{
  "n_layer": 10,
  "d_model": 192,
  "n_experts": 16,
  "experts_per_token": 2,
  "d_expert": 192,
  "d_shared_expert": 0,
  "activation": "swiglu",
  "moe_layers": [0, 1, 2, 3, 4, 5, 6, 7, 8, 9],
  "router_score": "softmax",
  "normalize_top_k": true,
  "routed_scale": 1.41,
  "balance_loss": 0.0013,
  "balance_bias": true,
  "router_cosine_scale": 14.0,
  "router_bias": true,
  "n_groups": 4,
  "groups_per_token": 1,
  "init_std_router": 0.0148,
  "lr_router": 0.00161,
  "n_head": 3,
  "n_kv_head": 1,
  "head_dim": 64,
  "vocab_size": 8192,
  "norm": "layernorm",
  "norm_place": "pre",
  "norm_eps": 1e-05,
  "positions": "rope",
  "rope_base": 10000.0,
  "rope_fraction": 1.0,
  "qk_norm": true,
  "attn_scale": 0.125,
  "tie_embeddings": true,
  "parallel_block": false,
  "extras": ["capped logits"],
  "init": "uniform",
  "init_std_qkv": 0.0302,
  "init_std_o": 0.0,
  "init_std_up": 0.0302,
  "init_std_down": 0.0,
  "optimizer": "laprop",
  "lr": 0.00216,
  "beta1": 0.9,
  "beta2": 0.95,
  "weight_decay": 0.11,
  "lr_head": 0.0195,
  "warmup_steps": 380,
  "schedule": "wsd",
  "decay_fraction": 0.632,
  "decay_shape": "linear",
  "final_lr_fraction": 0.0,
  "batch_tokens": 131072,
  "seq_len": 512,
  "doc_mask": true,
  "train_tokens": 945900000,
  "steps": 7217,
  "dataset": "wikipedia_en"
}
Below are experts of layer 7 (counted from 0) of a mixture-of-experts language model. Rows are named router (the router's row for the expert), down (a neuron's output weights, with its number) and show model dimensions 0-191. Each number is 128 + 32 x the weight over its row's rms, rounded and kept within 0 to 255.
After each expert's rows: "comes before" lists some tokens at least twice as common just after its tokens as in all text. This comes from a sample of Wikipedia text that the model never trained on. Tokens count by the router's weight.

# expert 7
router [ 79 127  97 188 159 120 108 124 107 164  92 164  92 106  90  97 123 115 177 157  57 154 127 158 111  87 134 134 118  94 149  86 174 152 135  61 138 142 166 160 103 132 112 140 108 236 159 120 118  97 128 123 225 169 166 123 165 121 146 163 155  93 155 140  83 133 140 157 108  97 154  82 147 164 155 151 119  84 107  77  48 145 188 139 142 109  98 129 111 159 164 117 114 128 174 109 136 121 138 118  93 116 184  98 170 116 134 147 127 176  82  98 114 124  92 147  98 174 109 173  94 147 122 164 129  82 121 154 152 144 122 140 128 125 160  92 121 145 140 136 200 150 148 107 130 159 139 116  70 167 126 158  85 159 195  91 132 159 131  79 118 115  84 139  84  87  98 168 153 106 120 150  95 114  25  71 120 157  69 144 158 116 132 124 139 158 146 130 144 132 131 119]
down11 [137 160 132 106 131  92 141 149 175 137 113  85 112 143 156 105 163 136  97  98 139 117 105 141 104 168 133  92 168  98 161  84  77 164 171  93 139 118 175 138  77 148  97  98 120 134 150 223 137  70 196 127 164 158 154 113 199 144 162 157 114  67 135 124  86 145 121 150 124 103 146  91 101  94 103 166  85 113  98 139  90 193 111 137 165 167  92  81 126 209 122 120 152  42  99 227 118 139 145 107 126 157 163 146 102 141 123 104 102 116 205 149  84 125 134 134  99 102 100  82 158  89 102  95  69 102 144 151  94  80 139 152  51 118 109 139 148 155 180 162 135 126  98  85 109 127 119 135 136 183 185 166  85 123 133 137 110  95 133 147 157 126 131  98 164 129 122  73 157 121  96 111 151 124 112  94  98 156  92 124 130 152 128 138 108 142 155 169 155  90 129 109]
down12 [104 116 120 148 113 177 114   0 137 154 119 114 135 123  60 147 119  82 140 132  56 175 161 123 141 120 107 138 136  87 142 117 173 111 159 105  84  99 170 151 127 207 131 145 101 127  80 174 139 162 134 205 153 156 148  69 172 115  93 142  62 163 162 113 115 174 128 110  82 147  88 143 181 156 140 167 126 146 122  94 136 115 117  67 110  85 128 179 114  79 161 156 168 121 130 114 128  88 129 182  59 117 165  95 152  96 150  93 131 127 130 145 137  68 140 152 136 166 139 113 130 176 105  95 136 113 123 135 123 143 161 182 129 154  75 114 116 118  91 107 145  85 155 110 150 118 166 166 130  70 123  77 138  74 149 120 171 147 160 144 134 120  87 143 134 151 140 162 124 109 103 128  97  79  71 112 113  95 105 172 154  94 170 122 187 125 129 129 148 112 138  83]
down13 [149 115 155 178 139 113 136 107 136 182 172 149 156  80 106 142 195  73  78 162  64 137 144 182 152 107 127 182 123 131  88 157 101 185 130 137 113 169  92 100 132 159  92  94  92  86 142 143 144  99 149  68 137 154 151 118 151 161 109  97 119  78 131 153 113 111 103 108 110 101 184 147 111 195 149 186 109  86 113 110 146 143 140  43 139  99 105  83 140 137 139  93  60 117  96 155 137 143 155 106  69 122 150 115 182 109 204 132 127 156 126 130 189 176 104 126 106 153 123 102 139  94 158 176  95  67 133 100 103 142 114  85 196 175 164 137 119 140  81 103 122 147 144  56  94 120 142 116 110 142  49 156 168 145 148 160 136 130 101 117 167 147  95 126 141 112 158 111  84 173 125 142 103 129 155 122 113 125 124 127 137 106 120 109 156 141 136 134  42 190 161  93]
down14 [134 165 177 186 153 123 109 101 149 107 142 160 138 103  94 151 103 161 151 130 141 116 143 148 159  91  87 203 150 136 128 119 172 126 160 155 119 112  88 156 161 135 105 134  87 105  97 150 159 104 173 173 125  96 113  86 102 175 168 112  72 148 172 167 108 119 106 140 122  92 122 149 118 159 107 102 105 110  92 203 153 145 217 131 109 113 122 145 112 128 163  93 161 104 184 109  91 151 103 167 140 109 169 142 163 130 122  70 121 117 127  55  87 124 117  73 121 119 103  89 116 162 134 108 108 178  98 176 150 140 123 107 154 143 120 123  79 129 103 119 145  76 155 147  78 134 111 138 113 155  87 156 126 182 148 104 164 134 111 122 126 132 147  33  69 117 177  98  96 161 162 108 176 142  97 132 156  68  74  79 148  56 146 115 147 102 101 145  57  78 123 201]
comes before: " |", "\n", "  ", " 1", " States", " 0"

# expert 14
router [105  85 222 109 119 112 102  90  83 168 115 132 123 132 115 144 128 117 142 109 108  60 154  94 151 137 180 136 147 118 140 189 112  76 176 112 107 148 123 168 128 150 174 168 166 127 126 138 184 167 114 106 114  81 154 172 127 146 147 180 127 105 191 149 143 130 149 203 105 163 109 128 100 107 143 167  95 162  83  95 173 103 187  98 163  85 153 181 145 126 134 180 123 126 139 167 118 107 104 104 186  93 140 154 161 108 137 114 146 135  70 131 140 137 102 111 119 150 166  83 154 139 134  97  92 184 155  78 118 159 108  84 210 126 166  84 133 123 111 129 117 132 123 159 170  93 104  67 114  72 115 172 136  97 109 131 127 129  93 134 130  93 199 109 118 161 149 140  99 135 142 110  73 208 174 148 137 150 154  99 101 123 140 174 130  73 155  72  99 140 105  73]
down11 [138 140 149 118 113 206 135 129  77  75 144 136 152 128 150 143 118 147 115 153 118 172 122 143 100 127 113  71 118  19 107  86  87 117 136 117 186 114 163 186 149 142 138 139  96  92  80 105 122 127 142 105 146 117 185 116 148 141 105 131  68  92 163 104 127 173 150 117  76  93  95 143 154  84  87  92 121 159  80 164 147 162 129 144  74 231 130 102 146  83 101 151 207 137  65  73 140 120 160 115 173 171 151 139  73 149 124  94 143 118 131 144 103 105 127  74 134  92 107 191 121 115 126 100 157  97 105 140 161 160 159 141 155 113 159 144 156 136 143 137 143 134 116 126 112 116  74 139  67  97 221 191 128 119 153 102 167 166 146  90 125 110 104 188 135 137 164 116  99 163 100 121 143 116 147 156 125 124 157 108  86 164 117 169 153 110  74 132 150 113 111 165]
down12 [162 132 113 154 110 120 154  81 107 147 153 160 128 152 104 152 144 139  90  78 139 118 151 147 106 119 129 108 134   7 128 162 105  96 134 118  70 160 186 137 108  88  86 121 173 154 133 106 134 116  97 172  84 160 118  83 187 136 179 188  82 120 158  92 124 129 112 114 141 105 106 141 182  76 158 164 155 141 114 105 141  95 123 122 129  89 171  95  83 107 127 118 139  74  33 107 110 170 164 104 200  89 144 103 125  61 133 100 154  81  81 124 132 143 155 101 168 113 195 168 133 126 173 164 108 166  69  93 135 138 140 165  80 111 138 151 101 118 132 114 209 152 140 151 127  94 131 151 103 125  75 173 185 117 121 125 149 152  74 168 115 136 172 131 146 141 114 113  99 130 125 187 145 113 122 116 152 126 135 119 134 126  93 169 132 133  58 192 135 119 104 101]
down13 [144 166 122 131 100 110  92 133 169 128  59 145 146 126 119  99 131 126 112 124 128 116 141 138 149 118 147 133 129 255 115 147 217 168 107 151 116 109  95 148  60 161 145 110 172 121 105 121  77 124 136 163  64 153 134 116 103 159 118  94 117 193 140 127 140 158  84 161  83 160 132 143 148 133 112 114 154 109 155 125 130  97  70 172 147 255 112 155  99 111 140 123  89 197 192 161 144 102 131 115  89  27 113 133  86 170  89  84 107 114 117 136 156 119 157 148 147 106  87 137 167 125 189 129 187 135 145 168 123 138 120  97 143 113 125 119 163 126  84 126 128 141 131 123 124 168 143 114 101 163 133 117 127 144 118 121  89 104 127 211 143 111 159 133  91  86 129  91 143 103 145  87 149  83 126 101 143 127 116 156 109  76 116 160  93 113 128 145 113 127  87 117]
down14 [146 126 123  90 124 106 126 107 135 104  77  99 106 168 168 161 122 114 140 121 188 157 132 126 143 140 132 127 187  75 108  85 117  79 109 109 139 150 185 118 128 194 111 137  96 127 163 154 143 107  61  95 159 142 106 138  65  65 148 126  99 121 129 127 121 129 142 131  89  78 122 123 151 187 114 118 104 175 204 115 112 116 190 133 171 136  83 166 140 126 143 137  89 177 166 112 135 121 107 126 150  70 145  97 116 156 139 148  80 127 120 161 129 143 129 111 182  57 139  93  60 104 183 100 172  55 116 112 104 130 128 178 171 150 119 127 137 116 106 148 110  88 147  90  60  47 142 134 201 122 161 129 167 140 138 157 193 148  71 134 129 171 153 112 185 130 151 114 113 102 125 117 116  62 162 164 103 148 116 180 130 132 114 181 119  77 120 199 137 117 107 136]
comes before: "-", " the", "|", "=", "  ", " a"

# expert 4
router [133 107 122 107 172  67 161 166 134 119 204 108 177  73 120 110 132 131 191 148 195 101 177 150  76 177 148  79 159 123 151 141  73 124  68 131 116 146 120 161  98  94  75 188 114  90 127 112 135  90 150 109 111 114 134 160 158 152  94 107 133 109 135 106 117 126 113  92 125 110 110 145 177 106 175 112 166 186 121 146 147 146 105 136  95 173 159 209  89 141 134 140  72  91 101 137  80 128  97 151 100 109 104 127  40 130 112 138 106 100  89  63  67  96 136 176 132  81 110 219 143 121  51 143 116 109 137  94 149 101 190 151 143  98 120 207 100  99 127 148 112 135 113 104  94 147 106 118 213 134 110 167 122 136 106 135 132 167  80 130 127 133 117 153 127 165 134  96 122 160 103 108 113 101 111 113 107 145  95 102  86 151 100 110 159 122 135  99 119 145 115 114]
down3 [110 156 151 177  97 112 161 183 207 126 113 115 131 143 169 121 139 170 124 116 112 156 111  74 123 119 151 172 131  65 110 107 207 136  93 135 105 138 108  92 153 164 193 144 163 152 110 104 128 151 150 100 106 137 134 125  99  83 140 146 145 156 184  91 132 164 101 183 144 138 112 181 132 111 154 143  99  98 168 152  90  76 124 123 176 128  55 163 138 157 132 141 166 148 125 180 100 134 185 106 167 164  97 170 104 152  91  79 126 166 161 122 139 139 157  98 110 133 163 134 115 117 150 147 101 106 134  66 122  88 117 187 124  61  97 130 159 126 124 169 145 155 125  90 118  66  80 128  32 133 100  82 150 150 102 126  98 179 179 148 136  92  92 115 123 111  90 124  77  68  97  94 170 139 157 101 174 120 156 168 151 114 156 113  93 105 108  97  82  82 111  85]
down4 [156 148 127  62 145 110  85 118 171  85 108 134 109 183 139 136 151 147  81 103 158 110 107 146 127 168 133 114 153 157 136 122 156 123 177 163 102 179 163 174 118 135 169 110 122 131 106 113 105  87 108 166 125  91 160 132 176 172 139 149  99 122 203 164  72 118  84 168 135 113 158 151 163 161 127  81  97 112  93  93 148 108  91  69  90 131 121  94 117  62 136 154  76 119 148 158 161 123 181 112 112 151 101 176 133 127 133 130 153 118  98 158  66 150 111 121 140  97 116 164 146 119 120 116 173 145 180 136 119  99  78 122  76 200 174 170 105  86 194 105  77 130 186 158 162  94  88 130  56 132 195 116 150 141 114 147  94 153 136 131 130  98  98 146 160 120 148 174  67 119  84 107 138  88 165 162  80 144 153 186 135 154 140 134 128 148  95 109 101  96  59  75]
down5 [140 157 143  61 143 128 140 102 148 122  89 132  78 147 150 131  95  87 149 166 135 139 144 150 176 144 105  62 124  88 157  85 120 152  78  96 160 139 133 100 114 174 169 146  59  66 126 109 155 129 101 123 149 134 157 156 120 152 183  93 186  66 161  73 101 128 124 116 114 162 140 131 127 164 144 128 114 199 115  79 121 116 123 142 164 131 117 141  85 159 106  75 110 141 124 211 152 187  81  85 140 144 166 136  89  86  86 108 110  95 155 152 135 100 141 116 132  75  73 153 134 130 124  90 151  98 104  96 140 100 163 167 167 142 140  53 105 160  89  76 109  77 162 161 217 173 157  86 218 149 147 119 135 108 143 140 122 155  64 174 175 131 127 192 105 114 146 127 100 162 167 124 148 124 121 122 110 159 110 113 119 117  73 134 131 132 159 145 156 152 147 123]
down6 [108 122 119 143 140  89 163 145  88 149 117 105 157 103 110 133  92 113 164 123 126 150 165 176 123 136 125 137 123 131 126 100 177 121 123 146 138 133 127 149 154 164 186  87 147 188 150 132 147 139 198 139  88 125 179  75 110 187 102 143 172 122 120  97  75  52 135 121 104  58  92 145 140 134 188 106 173 113 103  59 127 184  73 118 119 108  33 142 101 142 153  90 208 127 108 198 141 111 176 101 115 118 119 127  83 132 135 153 142 121 116 143 106  96 171 150 144 129 117 142 101 144  98 160 108 125 112 110 129 133 144 122  86 106  97 121 168 138 171 192 106 151 136  80 105 115 154 117 165 140  87 135  70 105 109 157 166 211  60  97 130 130 182  94 114 148 144 154 131 128 142 140 113 175 197 126 116 149 186 149 103 114 127  50 151  91  75 116  96 177 137 144]
comes before: " of", ".", ",", "s", " and", "\""

# expert 8
router [126 114 109  94 158  85 144 223 101 113 153 141 108 115  55  67 149 117 105 159 156 184  98 212  75 115 116  71 146 200 177 183 154 180  99  97 140 163 104 192 114 106 143 123  96  94  67  83 114 132  69 144 139  75  98 134 135 112  75  60 164  95 134 123 137  87 111 127 106 152 141 161 151  96 160 101 147 136  76 123 114 118 133 145  86 182 127  96  88  93 119 132 141  81 118 165 153 153 131 105 139 127 102 111  72 102 120 160  96 116 151  62 104 128 113 132 152 166 133 128 160 160 122 106 139 134  68  91 152 121 126 161  98 114 169 147 167 139  42 115 105  76  64 107  76 124 161  93 147 151  93 137 140 142 142 127 125 155 112 111 117 135 102 136  87 151 107 135 151 107 156 121 115  98  93 141 149 141 133  91  91 138 150  66 109 109  80 122 156 171 121 162]
down3 [191 172  46  63  99 115 164  65 115 100 146 153 128  84 123  89 120 142 112 115 165 144 161 141 116  65 147 133 172 178 144 203 119 118 164  97 120  64 163 151  82 172 125 152 109 100 155 114  86 148 128 134 117 135 136 113 136 134 128 109 134  23 120 180 127  84  95 105 116 137 157 202 129 118 139 144  97 128  55 148 192 136 112  80 165 181 191 123 102 110 117 107 119 186  91  97 129 132 189 142 112 147 147 117 152 103 162 175 138  73 127  67 145 133 148 151 143 146 109 146 115 146 144  95 133 167  82  74 110 155 115  89  78 122 129 146 148 118 199 108 156  80  95 130 126  64 128 171 160 159 120 109 157 126  99 103 149 100 141 119 122 119 121 135 123 154 127 112 101 120  93 138 123 146 138  82 152 115 183 191 167 110  92 106 125  87 134 156 175  98 121 117]
down4 [148  86  85 130 118 129 129 165  90 153  79 125 125 134 105  61 139 100 121 141  83 131  94 103 134 122 100  83 152 155 100  94 117 151 191 142  99 151 117 152 114 179 172  97  97 176 126  95 153  49 146 184 103 111 163 150 182 144 147 139 134  99 184 112 168  93 125  93 100 154 137  95  96 140 100 177 154 183 115 130 169 105 110 130 116 123 154 173  65  96 232 126 121 113 143 152 123 111 125 145  74  77 124  94 191 131 157 153 141 186 111 123 132 116  73  86  82 184  96 160  99 155 107 130 157 131 171  89 157 131 164 121 185 138 114 121 116 134 110  99 102 170  85 115 154 162  85 146 170  88  51 140 102 113 145 134 154  80 135  88 125 118 153 116 134 105  87 113 159 125 133 151 128 159 131 208 130 134 110 114 179 126  87  99 145 209 174  90 124 127 131  93]
down5 [172 135 136  67  54 125 149 101 125 114 121 119 161  80  63 127 130 111 110 124  91 107 102 153 171 183 162 104 163 217 116 204 146  89 138 134  92 136 131 162 117 160 170 132  99  94 102 146 147 138 148 115 112  91 104 113 133 166 105  92 133 108 170  88 159 119 136  86 146 143 130 131 172 133 180 103 147 132  86  54 138 179  56  79  71  98 150 147 144  65 127 127 137 170 139 128 159 103 141 148 147 145 131 116 168  95 124 135 131 123 123 104  78  93 124 125 179 184 162 137 143 121 130 130 134 158  95 107 141 114 197 125  86 140  87 186 124 130 148  90 124  94  68 153 188  75 145 167 255 139 128 106 139  97 129 112  96  77  91 133 160  99 169 134 163 117 129 130 134 164 143 119  81 123 120 169 148 120 136 101 166 105 132 133 110 123 121 114 127 123 109 118]
down6 [182 161 104 157 101 121 180 128  76 181 148 130 156  58 162  69 172 147 163  90 138 152 121 173 164  32 119 144 121   3 164 108 112 107 102 106 142 149 112 150 140 113  73 125 103 115 145 169  99 169 130 124 161 142 103 177 114 126 102 136 130 153 130 115 124  83  54  91 115 128 125 100 125 106 150 150  79 144 109 147 163  50 107 137 163 175 153  71 103 143 115 149 120 163  94 127 144 134 122 143 130 117 103  78 120 159 145 142 141 120 123 116 122 139  99 139 141  70 138 147 145 104 143 150 134 109  95 129 153  91 133 107 131 177  98  76 100 191 171 117 171 163 103 173 130 141 140  76  16 163 145 157 126 127 144 145 120  71 129 131 170 137 115  88  50 136 130 146 125 155 103  95 155 121 117 120 123 157 141 167 148 121  85 161 112 109 165 111 192 148 158 136]
comes before: " |", ",", " (", ")", ";", "n"

# expert 12
router [105  88 141 142 169 142 111 145 102 115 155 119 191 138 112 139 128 143 166 166 151 121 196 145  90 148 131  71 145 120 119 102  76 112 113 121 112 106  86 148 143 118 133 167 111 117 138 104 142  73 100 165 140  86 111 148 139 160  87 115 136 123 155 121 129 153 118 108  91 147  99 115 139 139 139 101  91 179  70 113 179 146  74  79  95 163 172 229 113 129  82 164 109 121 137 175 159 125 156 107 125 106 142 160  54  91 126 190  65 122 144  95 115  99 145 171 102 143 132 159 136 133  64  92  79 158 105  95 173  69 145 153  69 147 136 161 100 146 138 115 140 106 122  89  99  83 118  58 142  98 114 150 103 106 106 155 147 125  67 110 137  92  93 162  96 205 113 123 108 132 181 109  48 116  82 133 116 201 142  75 107 139 173  98 107 135 145 111 126 118  63 160]
down7 [ 95 119 115 167 138 129 104 147 102 114 126 162 113 158 158 146 153 109  79 145 147  54 144 172  96 148 115  81 140  20 103 189 120 120 112 188 115 103 145 120 124  80 123 150  94 122 111 105 122 135 161 165 120 149 126 100 132 148 148 139 162 119 114 102 143 124 114 177 168 129 131 119 130 158 135 111 134  74 130 166 145 151 102  87  95 189 101  87 101  89 164  55 212 133 134 131 117 185 214  91 143  93 128 111 137 204 112 152 149 140 156 170 125 172 173 104 151  97 132 106 118 137 171  81 122 113 113 133 136 143 105 140 127 102 123 111 157  59 174 163 115 131 121 169 101 122  90 152   9 109 163 138 159 160 162 173 144 110  42 147 144 100  94 129 115 140 129 129 168 147  80 108 156  84 134  64 147 138  82 137 120  84 129 145 135 119 106 126 137 179 136 101]
down8 [147  93  66 188 114 117 127 130 125 109  74 105 115 160 210 184 129  88 136 108 128 147 129  77 155  93 136 109 121 147 126 141  36 158 110 149 148 131 167 102 146  83 135  78 104 121 101 163 144  91 126 110  80 139 131 151 136 171 171 129 156 191 161 152  70 163 108  97 161 148 154 129 111 109 107 131 185  95 167 127 146  88  97 116 146  78  88 157 131  92 167 159  77 119 123 179 114 124 104 160  73 165 180 129 144 159 103 125 105 133 152 178 165 116 151 133  63 178 186 128  89 145 123 149  57 155 104 102  95  57 180 137 100 139  75 142 130 137 119 153 113 161 155 125 122 152 104 124 148  87 114 115 157  74 123 153  97 150 129  90 109 158  89 161  90  77 125 168 160 126 137 130 103 172  85 123  94 135  96 162 140 144 149  72 200 157 138 103 111 113 178 176]
down9 [100 135 164 114 165 126 150  94 110 155 107 143 182 175 113 132 122 145 115 115 131 117 133 122 116 104 111 111  84  47 129  80 191 152 148 165 135 100 181 114 161 124 156 171 125 120 144  49 132 158 115 184 113 136  96 104 144 199 147 119  69 120 120  96 133 158 150  58 153 145 109 128 178 116 107 109  91  82 167 125 131 106 119 139 112 220  67 129 111 145  91 123  81 115 101  89  81 139 167 166 137 121 125  70  72 186 175  99 138 144 124 154 176 109 162 107 113  97 141 144  80 121 143 110 148 124  50 138 130 130 144 139  88  65 171 153 143 146 201 132 105  66 139 109 134 145 111 244 168 106 129 165 177  99 110 158 131 137 115  90 144 130 114 167  91 110 150 122 140 102 137 109 120 106  86 143 162 131 155  64 166  97 137 148 156  91  98 127 152 129 125 145]
down10 [129 135 105 124 127 150 144 114 127 102  98 158 127 140 175 166 126  94 170 129 135 141 122 155 106 101  96 107 145 166 117 108 163 218 110  95 146 125 151  92 108 124  41  91 137 128  89 114 140  77  82 140 149 140  53 124 146 165  95 136 127 139 140  99 104 121 166  54 131 118  93 126  95 143 142 157 162 140 122 149 149 127 171 111 113 136  81 162 113 185 129 143  56 118 125 161  73 114 151 120 123 170 102 228 132  68 132 130  99 164 102 124  91 131  97 148  82 114 138 133 144 137 127 107  68 144 103 160 101 113 150  92 124 217 143 188  91 160 163  62 113 100 146 105 115 109 199 166 214 120 109  86 109  86 192 118 111 147 112 106 150 118 115 205 169  80 137 131 127 110 113 132 156 104 115 165 140 145 115  97 132 131 174 184 120 135  82 147 143  73 135 170]
comes before: ",", " was", " is", ".", " of", " were"

# expert 5
router [193 141 127  92  69 138 102 110 107  54 113 138  84 226 126 122 107 102  94 100 104 146 136  96 190 113 118 132 124 163 161 199 185 149 152 143 154 102 100 152 108 157 100 142 100 113  98 128 121 118 132 178  90 121  94 144 103 134 133 126 159 162 150 146 195  92 130 129 151 149  82 126 104 152  93 194 122 107 139 134 118  83 121 150  92 148 136  99 113 132 119  97 228 146 183 127 100 182 121 151 170 110 122 104 161 125 150 127 149 105 106 147 170 165  82  76 125  99 170  98 112 133 131 134 144 177 152 120 113 135 101 140 125  80  74  72 162 113  82 113 117  94  91 229 153 106 110 120 127  74 137 127 171 122  84 197 102 148  87 149 121  90 122 107 157 189  89 104 123 141 180 128 120  93 155 166 137 107 127  89  72 158 103 153 165  97 109 102 104 113 145 112]
down11 [121 149 110 164 120 159  98  54 138 114 112 138  83  89 168 158 154 111 194 144 136  60 128  82  82  85 161 175  79 128 207 117 151 127 147 102  85 143  96 127 107  96 142 179 165  77 129 173 138 105 161 126 119 125 123 105 154 148  93  72 134  68 111 152  85 100 137  81 125 175 102 149 157 101 140  93 129 177  96  98 121 108 146 139 106  72 142  55 149 109  91 148 181  95 105 173 124 167 113 113  71 120 161 150 121 118 186  85  99 116 144 195 114 130 136 115 129 135 168 155 178 114  35  97 104 109  87 193 108 144 147 155 160 137  96 150 187 114 113 125 121 162 166 115 134 128 117  85 196 142 163 156 182  96  92 113 134 128  88 120 100 129 168  74 103 138 141 163 127 137 129  90 198 136 155 116 155 130 120 160 126 130 138 142 109 115 170 161 158 165 108 113]
down12 [119  90 163 128 114 174  88 151  49 113 127 198  84 136 169 125  76 115 154 140 137 210 142 142 104 130 123 159  79 141 138 116 161 120 160 115 165  55 108 122  96 104 128  97 127 154 107 200 162  92 109 108 140 144 123 143  63 111 118 144  84 158 153 139  74  89 151 130  77  71  78 126 152 144  93 131  84  98 141 111 118 164 156 109 131 162 148 198 195 124 148  98 212 199  83 114 176 175 131 124 107 110 142 100 107 115 154 118  98 114 161 127 160 124 102 136 149 175 160 107  64 164 191  56 151 136 117 154 140 136 127 121 135 128 120  80 145 143 130 172 149 112 142 136 106 109 140 116 170 144  96 124 146 121 139 170 146 166 155 124 136  96  76 131  88 148 125 162 149 148 109 108  94 125 154 125  78  96 138 108  88 187 109 125 161 197 145  49 126 136 135 169]
down13 [ 84 141 128 123 168 124 136 137 111 181 171 145 127 111 132 136 152 166 124 141 134 148 109 127  95 128 119 144  98   0 125 142 135 105 105  88 131 156 100 138 167 135 131 131 145  74 181 192 132  75 145 117 123 112 166  81 156 151 155 132  88 135 148 115 206 195 156 136 133 115 136 135  96 132  89 143 143 137 128 128  74 106 146  87 107 120 199 113  83 155  91  65 102 151 137 147  98 130 110 180 100 176  66 121 182 111  92 168 145 126 133 109 168 156 105 125 144 107 120 127  91 129 106 160 133 124  94 150 124 126 101  88 133 150 110 181  92 181 107 103 108 162 118 134 121 160 154 156  51 106 157 125 105 144  97 157  82 138 134 104 113 139 141 117 128  71 114 144  95  83 170 129 169 142  96 115 120 123 183 100 131 135  12 167 130 164 122 138 111  96 161 131]
down14 [127 135 113 114 190 178 109  68  94  97 118 105 131 111 131 147 162 205  85 124  21 120 136  97 131 187  99 109  52  71 153 135  96 128 137 110 137 113 167 104  97  65 142 101 128 143 120 157 173 125 182 153  92 150 111 136 100 136  89 152 122 129 151 134 103 152 129 118 169 127 127 119 116 161 124 147 156  91 133 135 137 132 101  50 110 252 135  76 120 107 182 108 160 163 216 121 146 119 106 112 122 117 121 185 125 112 162 136 159 119 150 151 127 129 118 128 108 152 138 106 118 109  96 149 118 146 127 202 143 126 126 144 151 123 165 123 145 156 140 169 100 126 167 168 159 140 160 151  71 135 101  75 151  98 146 143 157 129 129  93 102 162 177 149 124  56 124  66  95  53  97 138 160 123 118  90 110  99  74 101 145 144 138 118  90 105 131 182  75 138 139 121]
comes before: "=", "\n", "  ", "The", "\n\n", "In"

# expert 13
router [129 141 147  98 118 158  87 122 106 170 125 109 150 147 107 161 100  89 139 147 136 120 173 101 114  68 116 144  81  61 123  93 110  50 189 100 157 125  97 112 144  78 148 136 116 143 128 155  87  63 145 146 189 105 157 160 123 135 147 156 139 125 154 136  84 163 126 183  67 108 116 103 106 141 133 116 136 135  69  10 109  87 151 120 137 155 163 167 134 185  69 191 158 144 137 171 143  93 102 127 156 131 170 113 136 153 129 105  98 113  82 121  66  88 110 107 165 105 157 116  89 108 135 130 128 162 111 127 161 132 131 107 142  95  86 109 118 135 123 126 170 172 141 105 156 139 101 164 110 154 119 173 103 141  97 135 130 137 107 122  55 152 164  83 142 100 142 102 102 118 172  68 111 114 128  65 122 209 128 114 138 207 176 152  83  96 170 127 153 117  62 155]
down7 [138 148 123 141 136 111 145 182 104  87 106 122 137 139 138  96 111 156 162 124 131 111 117 151 139 204 121 118 155 174 136 105 168 119 152 139 113  97 123 112  87 115 155 144  95  93  98 165 121 180  93 109 159 135 168 125 140 134 119  39 207 143 168 159 126  69  90 111 120 177  88 135 132 145 140 124 121 182 144 225 151 134 152 151 141 157 170  75 166  90 154 165 136 151 103 147  54  94  79 149 127  66 149  85 119 132 135 133  89 113 159 137 128 127 130 161  79 144 176 155 136 157  79 146 114 127 123 110 136 141 166 126 157  96 102 153 127  88 114 119 218 135  70 112  88 113  67 130 122  45 107  59 112 165 161 165 111 124 179 120 117  94 144 144 183 118 120 152 156 174 154  86 110 125 126  67 109 114  94 153 121 104 144 112  58 163 106 136  73 107  73 124]
down8 [133 184  96 135 116 162 122 130 130 133 130 125  95 139 114 169 159 105 130  99 153 159 178 141 187 177 117 178 128 104 142 149 200 134 213 122 153 178  66 161 141 129 106 102 118 136 115 182 124 133 123  65 121 102 141 135 157 159  99  55 137 149 143 162 110  98 103 197 155 153 153 120  98 119 159  83 129 142 154 144 113  92 132  90  79  68 140 162 135  56 130  85  74 119 119 128  97 132 139 116 127 159 147 106  97 159 159 124 124  79 142  48 107 167 134  73 141 149 161  79 164  55 161 188 149  97 138 106 157  84 120 140 177 112 126 113 113  80 143 110 102 140  80 107 141 114  68 127 203 126 117 102 146  73  80 122 170 112  70 136 113 131 195 141 102 131 122 146 148 114 174 132 178 101 170 123  74 112 151 148  82 144 150 136 120  80 134 129 114 155 172 116]
down9 [ 87  86 112 123  85 143 183 134 140  63 127 133 179 148 128 119 138 104  96 108 168 122 185  92 165 119 125  83 137  69 129 128 182 106 106 152 149 158 114  92 166 126 136 120 115 104 109 173  87 108 159  59 199  92 129 118 157 115  83  98 125 131 138 125  71 129 174  82 178 111 104 128 163 146 141 145  94 119 109 102 122 131 109 173 158  86 135  98 108 104 116 159 109  85 171 153 102  72 187 131 158 161 108 149 128 137 160 139 150  97 100  69 173 162 112 102 158 140 162 125 153 134  93 153  98 110 126 145 153 117 126 132 188 169 114 148 167 135  92 214 115  82 214  89 126  78  73 152  99  80 137  93 117 201 133 150 127 114 160  85 140 119 149 120 145 140 133 151 160 114 128 111 132 138 117 122  95 160 164 111 119 134 113 109 137  88  32 144 175 204 188 152]
down10 [127 157 120 130 128  90 124 150 136  54 124 166 149 120 139  85 186  84 157 147 108 104  87 198 184 143  96 121  69 152 136 139 209 137  83 139  71 156  99 122 147 148  99 111  96 157 147 122 122  94 139  63 110 110 110 130 147 111  92 133 159 159 128 139 158  87 114 163 156 169 102 136  94 153 122 169 173 129  84 129 168 178 145  49 125 161 103 136 122 121 128 103 181 195 124 155 156 104 176 149 154 130 139  92 127 118 102 128 128 132 183 164 105 130 187 119  88 182  82 143 156 111  92 144 114 147 147 103 124 177  83  88 119 147 113  70  85  83 120 143  74  99 112  81  93 123 161 133  56 127 125 133 137 168 157 149 137 125 146 156 150  88 131 116 120 147 138 140 113 106 171  90 169  93 171 131  97 114 200 146  85 178 105  82 138  82 118 156  41 172 146 149]
comes before: " |", "–", ";", "0", "″", "5"